From a checkpoint of a small mixture-of-experts model trained on Wikipedia.
Experts: 128 experts in each of 12 layers, 128 GELU neurons an expert, 3 picks a token, a softmax router.
Training: a variant of SOAP for the experts, 1829M tokens, 13955 steps.
Below are experts of layer 6 (counted from 0) of a mixture-of-experts language model. Rows are named router (the router's row for the expert), up (a neuron's input weights, with its number) and show model dimensions 128-191. Each number is 200 + 20 x the weight over its row's rms, rounded and kept within 0 to 999.
Before each expert's rows: a language model's description of what the expert responds to. This comes from a sample of Wikipedia text that the model never trained on.

# expert 54
It responds to: Surnames or their final pieces after a first name in lists and credits, e.g. Gold-stein, Lewis, Gordon, -son, -ović.
router,182,196,205,199,219,202,212,223,175,180,180,178,175,212,209,191,201,221,171,184,228,219,198,216,167,220,202,205,175,176,205,210,185,215,219,223,210,208,210,234,192,164,209,193,217,220,206,188,241,154,201,190,217,181,230,209,163,187,220,186,205,173,187,173
up0,190,218,196,220,238,152,188,154,191,242,194,173,225,194,157,201,179,179,213,213,217,184,173,236,213,209,193,203,217,185,188,184,217,223,191,174,207,200,219,196,185,182,210,226,207,218,217,194,229,213,193,209,197,159,216,209,199,225,190,212,219,208,189,231
up1,200,198,180,185,172,174,221,196,220,193,215,216,214,188,182,207,199,199,218,249,211,198,249,200,225,141,188,215,208,167,203,199,180,140,217,185,220,176,193,200,189,249,194,197,160,205,192,241,216,210,160,191,215,207,197,198,207,199,215,193,200,212,173,196
up2,238,198,184,164,215,220,193,200,190,201,189,205,219,192,200,215,234,182,212,195,214,214,223,185,215,221,231,234,190,201,195,228,188,237,207,254,189,206,200,193,155,203,222,172,237,158,211,233,206,165,220,210,224,200,179,188,222,221,219,190,200,220,186,188
up3,172,202,209,195,216,215,190,182,194,160,298,213,200,221,213,188,197,217,180,219,188,236,189,194,190,264,182,211,194,193,202,203,190,256,162,185,184,212,187,205,183,220,180,229,190,230,216,199,242,217,250,188,217,206,185,217,194,159,181,230,213,181,201,188
up4,205,237,169,173,205,204,230,204,205,229,192,221,209,220,210,203,206,164,188,192,188,206,225,203,174,241,172,202,243,197,231,207,207,187,201,200,211,206,181,194,198,209,188,200,215,201,188,187,221,199,197,211,213,215,221,219,173,198,216,222,186,221,180,188
up5,173,206,202,234,161,191,175,191,206,220,166,222,205,207,159,229,205,200,231,180,255,181,211,204,222,194,205,209,223,204,175,186,200,151,254,219,208,183,226,207,199,191,235,198,206,192,192,178,156,182,185,215,190,197,195,189,230,199,196,202,169,229,199,204
up6,181,228,211,231,187,145,208,197,179,175,223,196,214,215,192,223,223,212,193,193,207,216,189,222,191,203,218,209,224,213,191,234,195,185,193,186,188,211,201,189,206,188,197,191,224,199,210,192,208,216,187,207,208,215,219,212,240,173,173,178,225,176,199,194
up7,203,186,194,248,230,206,190,231,241,194,192,229,207,214,203,202,200,174,180,174,164,178,205,182,180,198,216,195,184,211,186,194,202,212,224,228,223,195,186,217,176,184,184,196,226,231,224,193,164,194,181,251,221,183,209,203,178,216,203,226,211,196,227,220
up8,213,234,194,181,208,200,211,189,175,220,159,187,220,214,205,220,245,176,256,205,231,229,225,192,183,238,208,227,201,196,187,166,195,200,253,231,210,228,221,173,196,211,225,229,192,200,201,213,195,184,197,175,169,190,195,179,179,198,193,197,182,214,188,226
up9,190,169,205,167,208,225,189,161,188,229,192,165,200,223,220,213,215,214,165,188,243,211,205,223,183,189,219,196,214,187,204,185,182,225,209,169,168,214,169,221,215,204,227,216,219,181,225,228,203,196,193,220,196,174,229,213,194,187,182,176,204,174,208,196
up10,220,221,215,212,196,199,225,217,210,215,198,196,186,208,228,212,197,185,204,205,223,200,176,215,215,213,219,226,222,157,203,186,186,218,213,175,189,170,193,172,202,183,204,145,199,174,225,189,200,209,192,139,238,183,172,225,213,159,191,196,216,217,171,209
up11,178,229,243,225,191,195,223,214,207,241,271,213,203,200,191,199,227,221,183,247,216,179,170,208,208,166,175,208,192,189,205,202,172,159,240,209,216,192,204,217,171,200,233,203,192,209,210,184,198,170,172,197,177,202,241,173,180,212,186,204,198,179,205,200
up12,184,198,197,177,182,261,229,201,227,197,179,172,207,199,202,208,207,200,176,175,220,185,235,217,176,170,198,218,196,203,195,191,208,196,181,215,203,225,194,189,201,214,224,190,197,221,197,205,201,216,197,209,201,189,191,201,240,187,191,172,235,241,199,222
up13,207,177,194,201,203,196,228,188,192,161,226,190,216,211,198,194,204,169,201,209,211,208,191,224,211,212,177,224,239,217,200,242,148,216,222,204,163,215,186,233,183,200,207,196,185,214,203,194,229,208,201,225,218,180,207,220,160,183,143,229,185,174,203,217
up14,200,211,196,197,215,196,188,148,170,207,213,212,203,196,240,193,180,216,228,180,219,191,173,185,195,206,200,176,182,193,218,182,184,203,205,179,235,201,186,238,194,219,218,220,232,224,220,201,189,205,157,170,205,176,240,177,212,204,200,195,217,208,213,205
up15,172,170,212,172,181,175,229,228,234,232,205,214,177,185,231,204,225,221,195,151,194,230,184,176,192,229,218,178,198,216,183,228,192,171,182,225,187,201,195,204,214,182,182,184,166,205,191,235,200,203,186,188,233,196,168,230,181,253,197,199,214,170,208,206
up16,217,203,208,192,199,232,185,188,177,209,162,194,223,183,185,165,200,190,208,192,223,197,217,191,187,194,242,202,188,210,217,217,189,211,229,185,180,170,193,201,212,166,213,265,195,199,224,179,205,188,209,187,210,203,210,235,219,209,176,188,166,193,213,191
up17,218,212,199,184,208,190,237,193,164,158,175,211,157,230,171,226,205,184,177,221,204,173,189,166,202,195,188,171,157,225,195,193,212,226,202,229,222,205,178,177,203,232,200,184,200,139,203,203,209,187,211,211,232,197,217,172,235,229,211,201,189,175,200,210
up18,199,202,198,197,193,213,177,217,211,154,256,238,168,243,200,245,197,167,195,202,181,171,185,209,197,210,208,222,190,178,180,186,196,203,173,194,205,229,221,182,209,182,235,211,196,186,194,251,184,179,193,194,213,178,174,193,215,220,201,173,182,174,164,236
up19,227,227,166,194,164,224,212,247,234,188,161,209,186,215,224,222,167,216,171,215,224,236,176,192,216,206,216,195,226,215,201,200,221,236,206,198,158,208,221,200,195,177,232,171,211,160,204,187,174,188,218,200,202,190,193,173,214,214,180,231,189,215,193,208
up20,173,187,213,200,210,220,201,242,178,215,187,177,202,238,201,206,217,169,190,240,186,177,238,195,191,175,196,216,212,210,196,211,195,195,217,219,216,223,221,217,185,220,219,202,174,211,227,184,231,204,189,213,235,180,165,152,215,196,189,228,203,212,205,206
up21,214,198,201,212,184,223,189,205,225,247,177,210,204,223,196,182,193,197,189,160,218,181,193,187,175,203,192,164,187,239,174,224,214,242,179,203,188,202,164,218,208,247,222,210,206,167,177,178,207,222,250,200,223,236,206,208,212,212,229,202,213,195,197,217
up22,208,180,239,191,203,206,184,204,210,232,210,188,218,200,233,224,218,218,171,192,217,176,190,191,220,194,206,172,185,196,191,196,177,192,132,220,209,221,228,192,169,194,204,170,230,165,203,168,193,222,212,205,216,198,220,187,184,189,204,199,189,202,188,185
up23,175,200,216,232,193,201,201,209,181,182,212,202,168,185,211,196,220,177,199,172,220,228,165,222,195,214,203,168,183,166,224,205,181,148,205,194,223,208,191,220,233,214,184,170,190,177,206,162,251,220,154,185,177,201,189,221,178,198,203,181,185,152,226,212
up24,219,188,185,200,194,193,202,167,203,234,146,166,211,176,161,189,176,162,219,206,193,212,199,181,213,217,229,196,218,187,219,201,175,224,190,189,191,189,202,178,215,173,198,234,209,222,162,262,227,172,219,194,234,232,183,208,191,212,207,201,203,203,210,200
up25,193,215,189,194,183,177,238,168,176,188,211,219,174,152,202,202,199,213,180,238,213,219,221,224,184,181,230,240,202,196,190,200,189,227,203,244,210,197,212,182,170,193,187,170,206,148,220,179,188,189,210,196,207,175,232,177,181,195,211,167,220,178,192,212
up26,168,183,181,201,178,208,166,213,187,186,214,184,186,226,193,201,247,204,194,244,223,203,207,162,236,230,221,213,189,230,190,248,175,150,198,221,207,206,217,180,218,238,177,179,218,178,187,235,206,193,232,167,212,207,202,217,219,204,161,220,202,205,198,206
up27,154,219,209,256,175,176,204,189,206,213,201,233,175,206,183,223,203,207,209,235,236,214,173,200,224,194,202,225,169,197,218,213,175,219,204,190,218,196,223,209,186,184,178,192,211,224,224,205,213,174,187,234,238,211,174,202,212,228,192,241,196,250,221,199
up28,190,175,205,194,203,171,198,214,220,221,157,195,186,214,196,215,220,192,178,195,207,168,183,184,210,215,221,196,231,171,193,181,196,167,183,190,215,196,169,187,183,189,208,224,181,206,165,192,186,203,171,196,207,182,207,211,200,227,196,283,225,195,191,200
up29,196,223,214,204,170,166,216,187,176,195,164,193,222,203,210,183,203,203,213,189,205,206,197,206,254,193,216,183,226,190,195,189,207,221,224,178,192,217,187,179,197,204,219,195,192,182,177,201,197,188,155,209,155,164,179,165,206,171,195,168,175,191,189,203
up30,233,208,177,209,215,194,155,196,212,200,160,188,193,202,234,208,209,194,186,218,220,212,229,176,199,205,197,228,196,232,239,223,182,220,191,180,191,198,182,202,193,205,200,241,178,187,170,190,194,188,175,250,204,205,177,220,191,223,184,222,204,198,194,171
up31,198,237,170,207,181,219,190,221,190,188,173,216,178,211,198,216,176,185,160,201,179,210,209,203,230,210,216,199,235,217,205,200,200,191,206,212,179,187,203,202,223,190,228,242,241,220,212,217,186,220,194,183,175,196,218,164,259,161,210,201,192,187,193,196
up32,227,204,215,210,224,195,206,191,193,199,195,207,159,193,173,200,191,172,206,203,215,184,213,191,172,215,200,201,191,235,204,158,187,210,209,211,190,191,174,214,208,223,245,225,235,232,222,231,207,252,182,225,212,205,190,220,220,247,177,211,211,209,200,228
up33,218,235,183,231,205,170,217,218,226,196,201,202,194,210,197,179,210,200,215,231,198,202,221,230,215,205,194,184,216,217,213,198,203,163,190,192,172,209,169,182,195,239,222,252,180,232,180,207,205,205,180,210,215,193,220,226,200,206,224,205,180,188,184,205
up34,225,187,197,202,198,221,203,207,162,184,203,224,215,196,206,220,203,202,175,219,229,173,208,200,233,176,213,193,204,239,191,209,172,218,194,202,177,157,213,213,178,230,175,222,190,217,212,196,204,207,228,193,163,177,197,216,209,189,207,172,236,175,214,201

# expert 17
It responds to: Dashes and line breaks opening infobox-style "Field: value" lines (Founded, Genus, Rank, Born, Time zone) and breaks after "= Title =" headers.
router,190,198,216,172,190,248,186,227,249,164,218,177,244,221,193,192,187,208,199,245,188,197,208,228,187,197,190,227,198,189,223,206,213,191,183,178,215,201,205,209,214,229,202,195,208,207,210,219,201,180,195,169,178,163,188,194,201,159,205,186,209,231,204,172
up0,232,210,204,209,209,208,220,187,182,190,203,186,220,208,199,213,170,185,185,226,195,203,197,219,205,229,204,197,211,179,214,182,222,185,185,214,191,176,215,217,199,248,191,217,208,181,179,193,191,203,228,207,228,185,186,199,181,193,172,223,171,172,215,236
up1,223,174,185,217,207,221,202,161,189,201,209,220,161,205,173,215,193,142,184,181,207,226,200,228,183,194,164,231,195,205,205,205,213,217,209,205,209,213,200,209,176,189,210,189,200,195,213,208,162,189,176,213,185,233,217,216,197,252,215,219,211,204,233,202
up2,212,193,226,212,235,210,184,222,214,253,193,227,188,210,205,190,227,222,181,228,203,190,150,204,201,246,194,208,188,218,198,208,174,201,212,176,156,201,219,192,219,197,214,202,191,161,224,222,191,169,196,217,176,223,233,230,211,205,209,212,186,198,208,245
up3,229,189,168,187,164,201,194,204,203,174,203,183,214,200,186,174,218,197,202,206,232,191,168,195,234,212,197,188,218,210,250,160,204,241,211,175,209,162,250,186,184,209,175,188,171,211,233,203,206,212,200,180,187,215,181,218,210,211,197,214,212,207,208,207
up4,226,232,206,219,221,209,201,193,196,179,194,185,180,204,219,166,231,184,200,198,211,207,215,191,206,222,196,194,241,177,226,193,169,227,215,201,191,204,200,222,221,183,193,193,196,199,209,143,184,202,241,172,214,143,228,176,203,186,208,195,262,202,233,229
up5,229,210,199,198,198,205,205,182,203,203,146,227,203,179,200,199,211,198,223,197,227,200,193,188,202,170,178,198,182,189,194,239,213,217,211,179,172,170,217,204,200,199,206,199,201,193,198,190,236,193,220,172,220,168,227,158,161,208,209,180,190,185,192,214
up6,204,237,187,186,195,229,184,204,216,231,200,169,176,168,211,179,198,189,233,219,207,193,192,151,166,171,203,182,202,193,218,196,194,201,202,245,192,202,188,212,240,210,222,188,195,184,183,177,194,209,221,239,192,212,196,162,194,220,191,163,197,194,203,176
up7,178,207,188,210,208,185,169,215,190,184,194,181,172,202,181,223,198,218,206,225,209,206,201,230,193,214,182,182,227,170,178,190,196,201,198,203,168,201,197,187,222,192,209,178,204,182,204,197,196,238,202,200,182,210,199,173,181,198,247,226,178,210,167,230
up8,190,233,205,227,197,154,186,190,200,212,219,202,151,153,174,196,206,190,189,194,217,220,200,184,202,198,190,147,196,183,202,178,183,209,203,196,191,211,227,212,148,209,190,206,176,203,163,180,219,223,181,186,188,219,202,182,199,234,210,200,175,210,164,185
up9,182,200,181,249,174,232,217,199,183,166,175,214,197,200,208,210,224,215,218,213,209,205,174,240,188,176,222,240,206,220,216,174,211,206,221,192,218,198,184,203,233,139,222,207,239,185,199,205,206,196,227,197,219,249,206,218,200,209,180,193,185,209,200,230
up10,188,198,181,202,213,191,176,184,183,199,180,205,164,238,208,219,254,234,190,198,206,189,189,190,208,207,225,199,190,199,184,180,205,202,242,227,213,217,185,186,192,155,200,198,190,192,202,167,186,201,176,236,157,205,187,186,213,227,200,231,178,239,193,190
up11,183,218,186,199,198,204,197,203,195,192,194,184,200,205,187,175,157,205,192,189,207,174,186,215,207,171,193,208,227,170,217,217,178,205,173,188,189,190,170,221,209,220,227,208,209,186,183,198,202,203,145,196,176,202,166,194,215,178,181,171,211,194,184,210
up12,198,186,211,175,204,219,211,161,199,178,201,167,174,227,225,228,205,192,233,209,257,178,225,189,197,192,200,191,161,201,223,212,175,184,210,163,188,230,194,187,186,211,216,187,207,195,196,179,203,205,162,227,170,197,213,203,219,153,169,203,215,213,214,186
up13,187,241,200,180,218,193,188,173,241,203,210,223,207,191,233,208,226,210,204,203,207,206,189,202,192,217,188,194,210,214,184,196,225,202,183,209,176,193,171,232,188,198,199,206,196,207,205,228,204,172,228,173,207,179,206,200,206,220,184,204,223,210,222,183
up14,229,223,217,206,209,165,192,177,198,200,157,199,205,184,199,224,227,209,169,207,186,216,232,230,208,203,225,192,201,184,204,203,188,211,202,193,228,193,224,175,198,190,187,196,166,193,192,230,184,166,199,170,167,199,177,205,210,220,186,210,196,194,187,233
up15,192,204,198,158,176,216,226,203,215,220,255,202,194,180,207,210,195,204,190,161,235,209,163,210,226,176,196,191,204,197,219,192,191,228,203,169,173,198,208,167,263,163,200,204,202,183,181,198,196,222,192,204,212,206,240,226,182,171,184,216,227,202,207,185
up16,170,185,200,201,208,209,180,201,198,202,214,212,199,222,228,213,210,198,225,196,216,191,214,170,192,201,203,193,169,202,184,158,156,199,225,194,180,238,223,209,170,180,181,219,162,224,194,171,171,216,201,200,184,229,185,186,223,241,201,217,200,203,157,187
up17,213,233,203,248,185,214,213,195,199,185,185,190,202,176,164,211,209,172,192,199,207,190,198,211,201,203,191,169,183,184,189,206,204,211,186,187,215,222,230,217,225,193,205,224,192,246,206,202,194,230,183,196,196,223,194,228,193,179,198,238,199,212,192,213
up18,201,223,239,191,192,196,184,199,199,194,151,196,214,171,181,187,191,186,213,196,189,194,191,211,195,173,164,207,229,214,173,198,182,211,212,188,197,201,211,223,205,205,183,178,180,143,240,171,206,194,230,153,223,183,176,193,165,214,174,220,184,202,227,248
up19,181,186,199,194,222,189,187,192,216,217,193,184,186,175,230,234,158,180,228,191,195,220,198,225,164,180,245,183,166,179,206,189,202,171,215,201,211,198,154,206,199,213,209,229,188,202,197,195,201,225,231,199,196,206,177,187,182,220,202,209,199,235,203,197
up20,209,190,198,222,185,199,222,223,192,206,209,226,195,192,224,198,196,172,205,179,168,209,201,190,162,212,176,202,199,198,239,225,168,221,221,217,160,203,212,190,178,186,205,194,198,209,219,197,222,229,220,216,195,187,188,217,171,228,230,191,214,184,229,155
up21,189,249,219,220,178,209,211,214,185,210,160,211,190,171,203,184,202,189,229,202,198,197,187,187,239,206,199,225,186,220,203,225,193,199,217,257,190,181,218,208,208,196,193,174,199,222,223,207,209,190,220,185,198,205,209,229,237,212,185,227,196,172,210,207
up22,229,199,207,234,175,187,193,187,240,163,201,185,188,199,198,199,233,212,170,205,225,203,189,201,239,229,197,215,162,184,190,224,187,178,231,192,210,182,211,222,236,215,188,203,197,215,186,176,245,213,236,263,197,178,216,212,206,208,201,243,215,213,200,223
up23,215,224,245,189,213,204,200,192,182,216,226,195,195,206,201,185,212,213,172,203,176,208,200,212,213,199,182,189,219,217,192,172,205,219,224,221,204,217,201,180,196,200,207,184,179,224,184,187,209,182,220,202,242,219,191,178,201,193,183,187,198,189,160,178
up24,191,190,210,185,201,170,244,246,191,235,237,180,230,192,188,184,224,193,193,176,200,220,195,193,230,212,223,192,216,215,207,199,167,193,213,204,179,195,219,162,169,271,206,209,213,208,215,191,184,230,217,202,180,207,194,213,184,236,219,168,195,207,189,215
up25,205,173,197,213,191,221,162,178,178,205,189,201,173,191,222,192,192,191,191,230,221,198,177,202,158,197,200,199,245,206,196,232,206,187,211,209,202,203,212,176,149,208,197,208,216,204,232,201,192,221,143,186,220,189,164,162,200,175,209,198,218,213,190,221
up26,225,202,174,182,203,221,198,234,180,187,171,239,229,210,192,217,192,165,231,197,195,199,209,194,210,222,229,210,204,210,183,220,209,190,214,188,204,207,169,187,203,213,209,195,205,206,218,196,226,218,210,198,219,181,248,185,198,209,177,206,211,226,194,210
up27,162,248,187,193,197,200,203,204,189,218,189,199,233,197,144,161,192,218,215,209,228,208,215,203,196,211,178,258,199,220,200,190,245,217,234,185,168,215,176,198,162,184,211,195,232,177,210,203,191,184,205,222,224,214,190,207,201,173,206,222,192,221,256,200
up28,195,198,200,208,207,214,197,223,194,201,169,200,197,235,169,195,222,183,186,189,191,196,228,199,242,173,206,206,209,192,181,210,155,204,196,203,228,225,195,176,206,201,216,229,218,172,180,223,174,158,200,183,195,190,175,187,204,223,219,217,199,229,147,196
up29,236,168,229,196,188,212,204,174,180,181,247,199,216,237,229,185,182,215,163,171,207,176,194,203,206,213,210,242,207,200,201,183,204,224,198,212,177,217,196,202,207,203,196,201,192,190,225,182,200,196,211,196,215,208,195,224,211,192,181,196,185,212,182,168
up30,158,213,195,190,191,183,222,189,186,198,219,202,208,201,197,190,208,166,225,215,216,196,182,214,214,193,204,210,184,222,197,133,183,176,189,185,201,191,216,183,205,221,212,203,166,157,212,191,192,177,170,231,218,220,200,166,224,191,195,202,195,245,208,242
up31,210,228,158,190,205,180,208,160,196,209,209,182,214,179,177,233,243,226,198,184,186,204,177,210,181,152,190,197,171,176,216,194,214,211,239,190,201,199,212,227,239,184,209,173,166,216,179,211,182,186,211,187,214,194,211,193,205,180,213,198,221,208,223,206
up32,222,192,205,192,183,197,185,183,216,174,235,204,182,185,214,218,196,193,210,194,214,214,208,203,220,191,214,228,190,186,204,194,213,214,151,202,250,225,209,233,165,185,207,203,252,216,217,183,180,187,215,208,178,217,147,204,198,196,186,183,187,168,199,191
up33,174,230,210,210,160,202,201,168,206,189,204,188,208,179,207,187,223,194,165,197,179,178,198,153,189,199,221,191,218,194,184,214,191,207,199,217,208,218,204,194,202,189,230,214,205,228,208,211,214,222,197,227,182,229,178,200,248,220,208,231,188,191,179,210
up34,186,229,201,213,201,193,219,239,151,212,180,187,200,184,202,188,200,197,220,162,210,188,213,201,195,232,227,195,214,191,229,195,205,193,212,231,206,237,170,198,197,206,206,175,185,215,200,222,170,171,187,218,208,190,239,161,179,201,183,212,192,211,203,220

# expert 5
It responds to: Line-initial list dashes and table pipes starting items under headings like Deaths, See also, or rosters, as in "- 390", "- Benzomorphan".
router,187,236,207,226,193,190,177,191,225,188,170,184,178,162,177,230,215,218,176,238,167,218,210,178,181,222,235,217,187,223,177,197,177,181,236,152,222,228,202,199,207,187,189,201,214,218,197,199,217,210,168,212,188,211,233,214,213,224,218,181,203,208,226,235
up0,165,214,220,178,177,193,206,205,199,183,219,201,203,168,203,218,167,224,236,207,190,181,250,181,202,193,206,198,230,234,205,198,182,224,194,221,209,207,178,204,182,204,214,191,200,203,204,175,196,242,195,218,207,191,178,215,143,208,189,231,207,184,187,222
up1,175,226,200,206,225,164,196,191,200,214,194,200,191,190,210,188,219,252,189,189,218,185,199,214,199,225,223,193,182,204,196,187,182,212,185,208,182,183,220,218,241,201,187,208,192,208,211,229,213,181,244,210,201,201,191,189,224,193,182,181,181,182,249,210
up2,215,211,207,198,198,195,218,195,210,219,229,201,213,206,169,191,197,198,200,198,225,171,217,209,208,233,199,213,192,210,210,184,222,193,235,206,168,200,214,166,193,184,216,204,144,206,200,221,225,193,190,194,199,191,181,203,191,184,232,166,174,189,244,178
up3,215,202,188,213,205,179,223,189,213,199,199,204,216,197,189,236,192,185,208,181,189,204,166,216,197,182,175,191,185,208,199,233,223,202,222,181,199,179,169,234,214,213,179,174,204,178,175,178,184,227,205,238,204,190,214,170,186,198,253,193,180,181,214,195
up4,193,181,191,186,183,161,183,218,207,203,219,197,188,211,162,191,191,214,190,171,237,209,213,207,194,215,219,208,197,168,210,215,214,205,247,178,209,196,218,210,232,187,208,152,210,214,226,213,191,192,221,199,234,213,199,169,202,185,174,219,238,204,203,183
up5,207,209,192,181,193,146,223,206,206,201,214,178,195,228,201,203,165,211,188,181,251,218,198,231,213,196,170,216,215,175,191,222,211,194,181,157,208,174,190,213,194,232,204,205,237,179,215,229,199,190,206,156,188,198,225,170,188,208,192,200,216,208,201,238
up6,171,182,149,186,193,200,234,194,195,200,201,164,196,214,205,156,229,199,168,192,193,218,190,208,164,171,222,183,202,218,197,230,227,173,188,209,171,215,189,211,194,222,184,218,216,221,210,193,206,213,194,225,211,194,175,213,185,222,208,204,171,226,207,216
up7,245,211,196,212,210,215,237,234,212,205,203,166,212,212,184,199,205,217,186,244,216,228,211,210,217,205,242,198,181,211,174,184,153,168,168,197,213,184,165,247,165,179,216,193,214,225,187,205,182,238,201,191,178,216,176,213,177,194,190,196,150,210,186,254
up8,136,215,208,202,177,214,200,188,201,195,230,206,191,185,212,196,178,167,204,225,182,226,183,177,215,164,176,199,204,180,168,202,201,225,221,185,217,217,236,219,205,189,198,211,216,214,170,177,228,190,165,169,207,225,188,142,159,198,201,205,224,212,204,153
up9,212,158,192,160,200,214,179,207,232,199,180,199,238,195,190,211,208,204,193,188,218,183,171,193,177,210,169,192,228,229,217,207,204,214,236,172,195,191,209,219,198,206,192,182,191,169,198,220,188,219,196,195,212,212,204,185,186,204,204,217,167,220,197,181
up10,176,185,218,209,210,180,205,199,148,190,199,210,184,176,191,165,220,201,170,201,187,217,179,207,211,209,198,218,202,180,231,194,216,227,200,219,218,203,205,183,195,154,240,210,219,150,213,193,170,174,188,210,190,174,193,203,215,192,168,196,178,208,183,213
up11,193,230,185,246,208,192,161,170,220,209,232,212,217,175,240,185,180,191,198,173,206,188,222,222,214,195,206,233,174,209,196,238,191,161,207,216,170,188,179,200,194,231,216,198,229,186,210,204,211,203,237,190,142,208,224,189,190,181,214,189,199,207,212,218
up12,199,167,169,219,227,190,198,180,202,182,200,190,196,197,205,200,171,185,191,193,223,189,184,240,194,186,230,201,224,178,212,209,238,226,232,232,202,199,216,183,182,190,177,221,204,173,202,230,175,208,185,192,203,237,158,185,213,183,209,133,196,203,216,181
up13,229,211,210,193,203,176,196,168,188,210,174,222,164,201,231,210,197,189,210,176,190,207,204,204,227,235,205,206,231,179,185,209,225,179,176,205,194,203,197,192,219,192,158,219,177,195,201,160,171,206,214,228,201,186,235,190,200,175,201,207,182,158,165,178
up14,176,199,208,216,207,213,186,223,201,228,185,209,194,219,169,192,195,197,248,148,184,184,236,220,184,187,236,211,234,166,220,187,188,164,167,196,210,171,207,191,175,218,210,175,191,174,214,203,209,200,191,221,192,216,197,175,174,188,202,194,181,178,166,210
up15,180,218,182,189,205,201,241,190,214,208,184,190,178,225,200,209,184,200,188,212,186,183,213,163,207,217,235,204,191,207,200,197,188,223,217,209,164,193,224,199,239,197,208,190,201,223,203,205,178,238,224,212,223,187,219,200,207,140,216,243,179,240,227,194
up16,196,209,238,198,201,231,202,220,214,199,184,222,211,206,207,227,185,220,226,213,152,183,199,210,198,194,175,202,195,210,205,215,230,223,183,221,204,195,235,231,211,210,198,195,210,129,205,200,189,187,195,215,251,166,239,204,228,166,181,187,191,190,178,217
up17,207,189,200,206,180,228,206,180,169,207,212,186,202,156,228,193,203,214,189,212,191,225,184,177,196,184,187,193,138,244,206,193,211,183,195,210,195,195,176,173,205,222,204,190,208,176,181,194,222,198,186,181,207,222,213,186,186,192,233,169,164,205,201,194
up18,173,210,221,199,181,226,182,199,208,221,162,206,171,188,204,197,213,188,177,194,218,213,201,181,205,200,204,236,243,182,200,190,207,220,203,238,177,197,206,179,225,231,261,172,244,210,205,224,223,219,200,168,209,209,198,205,187,218,225,207,178,224,186,211
up19,227,193,208,211,205,164,185,233,184,195,199,236,229,202,199,224,168,236,181,194,201,217,207,198,211,225,187,211,221,210,189,187,172,190,215,212,213,181,233,217,254,151,208,210,197,226,191,189,161,187,215,216,188,209,183,178,180,205,191,188,171,199,213,226
up20,203,217,214,202,242,172,181,209,184,212,235,187,212,188,188,194,232,195,183,171,184,205,203,179,220,212,210,200,228,193,206,176,201,206,206,192,182,186,198,193,202,191,222,169,186,187,182,224,209,212,178,200,248,219,202,205,188,172,243,209,167,153,205,238
up21,195,218,232,181,174,198,226,193,179,150,204,191,228,173,189,211,162,212,179,169,193,212,190,209,175,206,179,192,205,212,191,171,209,207,222,231,183,186,184,217,217,202,174,178,198,200,176,209,197,190,226,183,197,169,206,212,185,200,178,243,197,183,200,206
up22,198,200,221,202,203,173,244,206,201,178,228,206,187,183,161,184,216,203,218,177,169,217,193,218,232,210,256,183,222,172,196,171,186,229,181,223,224,191,221,194,189,173,208,198,195,193,200,189,179,197,195,207,193,209,231,212,229,205,188,199,188,229,196,207
up23,185,197,205,179,216,239,166,219,184,173,159,212,188,227,203,203,199,194,210,200,177,197,205,193,249,195,186,177,172,178,226,238,209,238,193,217,222,214,212,228,220,231,210,212,198,201,216,208,202,188,166,201,252,194,236,197,173,214,198,205,174,172,210,199
up24,207,163,225,181,185,185,177,207,257,218,203,213,187,211,218,197,178,216,183,210,197,191,175,190,224,199,184,201,189,241,186,180,255,152,207,179,167,194,210,215,231,198,177,200,153,179,212,214,177,194,190,203,232,169,226,174,209,214,176,222,167,221,251,158
up25,219,176,207,193,199,183,213,208,205,171,196,147,170,169,196,223,169,191,212,183,194,193,231,218,216,213,177,236,196,193,188,198,238,203,206,208,200,189,178,195,197,174,223,214,185,203,213,193,205,233,181,204,232,175,203,187,187,184,229,215,175,210,219,213
up26,208,196,201,172,216,217,202,218,196,202,210,181,196,191,234,209,186,164,181,205,207,217,181,222,189,146,215,236,205,230,199,188,202,232,254,205,201,175,176,215,208,220,150,214,194,196,169,208,203,172,175,213,203,179,184,224,212,189,212,185,215,205,232,169
up27,200,167,171,220,221,200,199,218,186,229,180,182,197,204,200,210,182,180,227,156,188,219,198,211,217,204,201,211,203,209,183,219,182,193,216,157,234,221,213,187,176,192,200,184,206,174,217,187,205,206,205,220,217,177,211,174,169,183,214,238,210,237,192,214
up28,211,206,213,212,190,197,194,187,192,198,176,182,186,241,224,206,203,151,215,175,133,184,187,177,215,209,186,178,187,224,211,205,182,226,186,195,212,180,204,192,193,213,234,234,230,210,203,228,181,181,190,206,247,229,181,211,182,195,163,215,246,175,219,198
up29,215,230,211,174,215,194,210,206,191,226,164,186,210,215,191,176,215,210,199,194,183,195,228,191,198,201,170,217,194,208,217,226,196,178,190,182,195,207,237,208,165,205,192,227,204,204,206,216,173,196,210,212,222,201,207,161,183,186,211,215,180,219,235,216
up30,221,218,216,177,163,188,217,199,164,177,195,210,184,221,195,139,179,162,162,211,207,240,207,213,205,217,196,180,204,169,199,184,193,214,176,212,170,195,203,194,203,218,173,218,207,208,164,198,191,208,186,158,223,182,201,225,209,192,195,192,206,179,139,206
up31,194,197,215,208,192,198,190,196,181,194,181,226,196,200,202,157,189,204,214,207,190,216,213,181,194,268,185,220,200,192,205,242,190,234,182,202,198,179,255,183,227,179,216,191,216,206,245,195,207,194,223,226,227,189,180,160,192,184,180,227,235,207,216,199
up32,224,195,238,218,213,170,193,178,204,183,198,175,206,208,189,230,178,193,218,180,195,194,190,225,243,183,217,178,200,236,200,179,224,160,192,182,204,189,186,181,206,223,180,199,172,187,191,212,190,177,193,155,230,187,182,196,199,214,209,190,167,162,205,207
up33,220,200,162,203,215,205,217,238,187,187,213,226,204,220,189,210,174,189,193,204,201,204,214,209,206,232,190,196,210,193,219,222,212,205,205,199,187,210,183,251,201,178,158,233,222,179,211,254,217,248,224,190,211,222,210,211,203,205,181,214,193,202,182,213
up34,182,197,219,182,232,197,223,198,195,165,224,201,167,182,192,196,231,182,190,244,209,171,226,184,227,183,196,175,183,178,197,192,200,155,203,163,211,189,194,203,237,208,185,189,184,194,227,200,195,176,197,215,213,234,236,206,208,176,203,222,205,187,205,188